config.toml
num_hidden_layers = 10
hidden_size = 320
n_experts = 64
experts_per_token = 4
d_expert = 64
d_shared_expert = 0
hidden_act = "polyrelu"
moe_layers = [1, 2, 3, 4, 5, 6, 7, 8, 9]
router_score = "softmax"
normalize_top_k = true
routed_scale = 2.0
balance_loss = 0.00874
balance_bias = false
init_std_router = 0.0212
lr_router = 0.000372
vocab_size = 8192
norm = "rmsnorm"
norm_eps = 1e-06
tie_word_embeddings = false
optimizer = "muon_variant"
learning_rate = 0.0107
beta1 = 0.95
batch_tokens = 65536
max_seq_len = 1024
train_tokens = 293700000
max_steps = 4482
dataset = "wikipedia_en"
Below are experts of layer 2 (counted from 0) of a mixture-of-experts language model. Rows are named router (the router's row for the expert) and show model dimensions 80-159. Each number is 128 + 24 x the weight over its row's rms, rounded and kept within 0 to 255. Numbers have three digits each.
After each expert's rows: "gets" lists some tokens that make up at least twice as much of what it gets as of all text; "comes before" lists some tokens at least twice as common just after its tokens as in all text. This comes from a sample of Wikipedia text that the model never trained on. Tokens count by the router's weight.

# expert 1
router:129164124104128171150121147094145119150150119128132129123142177108116122146104106125091136128170139127121162116119101145169103140115148129092133146135119099115112170152111150169124154133093124147105130112128102162120140100182109092162172107
gets: " on", " |", ".", " and", " from", ","
comes before: " ", " the", " The", " \"", " a", " April"

# expert 54
router:109174162127112123097096131168130087146158115136109092170133136156123117116149122153124085094124117101112161088132119101110115156120133170149134086128118100126102105156131092083116171161135158137144186118093120168129106134114098169137106110
gets: ".", " L", "k", "re", "w", "L"
comes before: "\n", " The", " He", " In", " It", "S"

# expert 41
router:126133151138163148120144093098112173180121128142098113121151111154118131101126153115134147073141138135142124167130080090122114142116162125100117150096123106086107126106093119128108141142112131163126138152133143129136101135113104148136120080
gets: ":", "|", " |", "-", "=", " -"
comes before: " ", " \"", " States", " The", " B", " P"

# expert 0
router:127150107141176114105157183136113176162106105121142130113117116141100111109105155170103135100133139133117129169159131177115094090135167142148117144133096128115164137114114110117112106107139129091113140139105105113141104090140158117121136166
gets: " ", "–", " $", "j", "ach", " High"
comes before: "1", "2", "3", "4", "5", "0"

# expert 4
router:162119105114120167093121118160120147149084138117146119108161115101126137130137092070156119118168167092092122138155127154158125116104105138104131104127135138138121130121151136122174095145121133154123121112126104127153152111123136131114090132
gets: " in", "2", " In", "1", "In", " after"
comes before: " the", "0", "9", " to", " his", "ing"

# expert 47
router:112124114125093073095109109098124099153132099114162123129129115105107133142177093111126125167150121099141122133095128162185099145142137159102090165127139109105153113117081110128089117179131155104176121145140134142103139164136124139123108134
gets: " |", "ic", "ust", " s", "ated", " August"
comes before: " ", " to", " by", " in", "ing", " with"

# expert 52
router:122106146130128114125112140119101087163139145154099131099158118116106129106159149096091123164120095096100157124110156142109168176107143116151173103131174140117121162114104149148084119128107142082144150153149151149168136135156114155115128117
gets: "\n", " V", " \"", " S", " K", "=="
comes before: "|", "-", "\n", "==", "The", "==="

# expert 13
router:140135130112158110114111149156163112155133164162108122157148124111122108130153136141124152146078107097109153120135079135165163135079103168128088101102112115166156162098122133166133117144086129145108099145128106115157130159144123120133092095
gets: " |", "\n", "|", ";", "w", " —"
comes before: " ", "|", ";", " —;", " —", " x"

# expert 53
router:122124140099139152134133129137135177125087131102156133158161127084100104133075127145089148107168139093145133144082161119126116078132112126108138138126131090149133104158131090124130111083122121150123146108115137167114131130133133107108127118
gets: "ed", " and", " in", "ated", " or", "ing"
comes before: " the", " in", " by", " a", " to", " on"

# expert 19
router:131157160123138160141143115092113189154160148105165138133120118124158107159176116095125108139116156157142137106158131094152115089093169147124133092117133143128140105149117140167116166121139126127135131129153142076109106132146131112125117123
gets: "2", "9", " C", "0", "C", "1"
comes before: "0", "1", "4", "6", "5", "8"

# expert 17
router:180106116103154120155137111137132094134158145160151111159171117153141125148081131084160085135152104134109124096121160148128103112124108129131115106131113131141156116157086159102171108149169160131111134121131183110102083095105122144161104158
gets: " in", " for", " from", " at", " by", " of"
comes before: " the", " a", " his", " its", " an", " JPL"

# expert 48
router:160107134144128099111157142151113129116152083168178141136103109143105149101149161144130109151130124102135118149164138140118139129142123133171100123176144128135156136149113119100106115077153157069155067166125140146139123131082136121105106111
gets: " (", " ", "2", " =", "\n", "ir"
comes before: "\n", "1", "2", "0", "born", "S"

# expert 32
router:142141140155129144120157148083123119129130137151160146069101153114108128115133152112105137151159149095123169136158155139117123171085119140157076126149167120123120108149128143167109121139140129117154114110132129128137108117147150155078113141
gets: "\n", " \"", "ore", " It", " He", "ine"
comes before: "-", "\n", "|", "==", "The", "="

# expert 27
router:136167125114091159131100140123122142145117160138087086161095115160106108150111124131111140125134086128126099091116144150147113124162159129107165142112110155123146142087166127141136092124103141138110127095136126141114178123131139126133105116
gets: " ", "1", "end", "2", "k", "9"
comes before: "2", "1", "9", "0", "8", "7"

# expert 61
router:130160101142099141147130159120125131146147181158136106118125139101119125144127133109150122082160113133181159145118129164137082115156123082159090115136102115165100142098137123162126131098098088125147114158113185124111136102141156102143118132
gets: "0", "s", "ing", "5", "7", "4"
comes before: "0", " |", ",", "1", ".", "–"

# expert 7
router:132116176130137155155168161123127096119139164129156093130088150152124205106156104157131143108146150099144126158149145131141112149131112108106125093079126101146169120068100101132130130145148123106115141096136122164132127131117128122142156101
gets: "al", " with", " by", " |", "st", " as"
comes before: " ", " the", " a", "%", " his", " he"

# expert 26
router:147151115080094107101153126146145104090139117081123118128137130171093116164156151098115099113177135108162135117067104139134114164115129133135177138108110158092139108097151096160154108130131141121133117136134144118113114105161145081117153148
gets: "ing", "ed", "ate", "es", "ers", "it"
comes before: " in", " the", ",", " of", " and", "."

# expert 57
router:140132142145174166135151110088177139125132169154121176156104149099092055118097099138150149170092101111149189127175123108169159116105100126144150104126152163164156153134123173091128112113111096100159101120131112163146119148125099153118137141
gets: " |", " to", ";", " from", " into", " —;"
comes before: " ", "\n", " be", " MPC", " —", " —;"

# expert 33
router:077148105133173121143109097166088106135164156097127139158098126154116085119125118143100147102118093148161124144095080106069133114121125123118144172072137117164123105147106123057148138162128113125169100157125139160113115100115104102112124128
gets: "0", "p", "5", "1", "P", "4"
comes before: "0", "5", "4", "7", "9", "3"

# expert 24
router:124138128108132124130138143140103134108141151136095128136111109142154108120187121132157095128139121133126145114106128107088106173124168149170125171170156186104153097174119095101113125104094109125148130107155109144153116126127115162123106149
gets: "1", "2", "or", "3", "ac", "oc"
comes before: "9", "0", "8", "5", "7", "6"

# expert 9
router:111150138100158146155131074163119154104110125123112127126117174087112126100130152108089090156157109148123133127130098161106112137113124108136093096080148160068108145149155140164093133115114102110145112093131087123111105099152150083143086126
gets: "1", "2", "3", "4", "5", "6"
comes before: "0", "9", "8", "5", "6", "7"

# expert 43
router:133099116130157090077120113132166114129100123161171123163133144120151141129113155135141118171153122115141104107165167139114155147102151143139131160160078127114165111141117104129094133142119184145125119128114099160135120123143090119092128110
gets: ",", ".", " and", "),", " (", " which"
comes before: " and", " the", " he", " which", " but", " The"

# expert 44
router:119119099173119122152082111145166091123140110144117118137138136137131154112154097133150121172087124117132073150093137143094090109133134141144114111169085129082141108139114128118156135116132132103147145102148135099159134091091151115141142110
gets: "u", "o", ")", "a", "ia", "i"
comes before: " |", ",", " (", "'", " =", " –"

# expert 46
router:164103117112111146116154135157113085108113123115142131152152096104122151100160100117125138132097166133098088162146131136148113116176108122153078141137145090143120086137158122127146114161151128112156146148126132107170092112136096136151116151
gets: "9", "8", " was", "ro", "H", "7"
comes before: "9", "8", "7", "6", "5", "4"

# expert 50
router:092161117089092136115130120155183136124079173105132103167146140115134084113112128112109133094177162129159123126129153119144129172135165137111128163133135167069115117116114153123098131106146051109149118134088171153158132136092135129090134126
gets: "7", "3", "5", "6", "0", "4"
comes before: " |", "–", ")", ",", ".", "%"

# expert 10
router:136121138100134083186115138149132179177150126112126122139103127166125136151093149134134123133142177112119107115127156106107133140155175123112134165115157149112120103114121134153160109148167125092127173125096095120100127130140151115095090108
gets: "ch", " P", "op", "ar", "9", " D"
comes before: "6", "4", "5", "7", "3", "8"

# expert 30
router:119098149142139131095126142128137130167144094148129127167124109100122128119135167155120111173116120114108146117141102108113076118154120147175141139126132096084111119129101136142094168120148155122146126125102107170123161136154136155159126096
gets: ".", ",", " in", ").", ";", "\"."
comes before: "\n", " The", " He", " In", " It", " She"

# expert 18
router:139139137119117154169143121111091147127100167112132175101145158160165146162085095153134081134118088109121122181133112160149120125105119093138125085117131108091154082128160132123085143110105131136139105100087116098155134111123147093099131130
gets: "'", "\"", ")", " I", "s", "I"
comes before: "s", " and", " was", " (", " is", "t"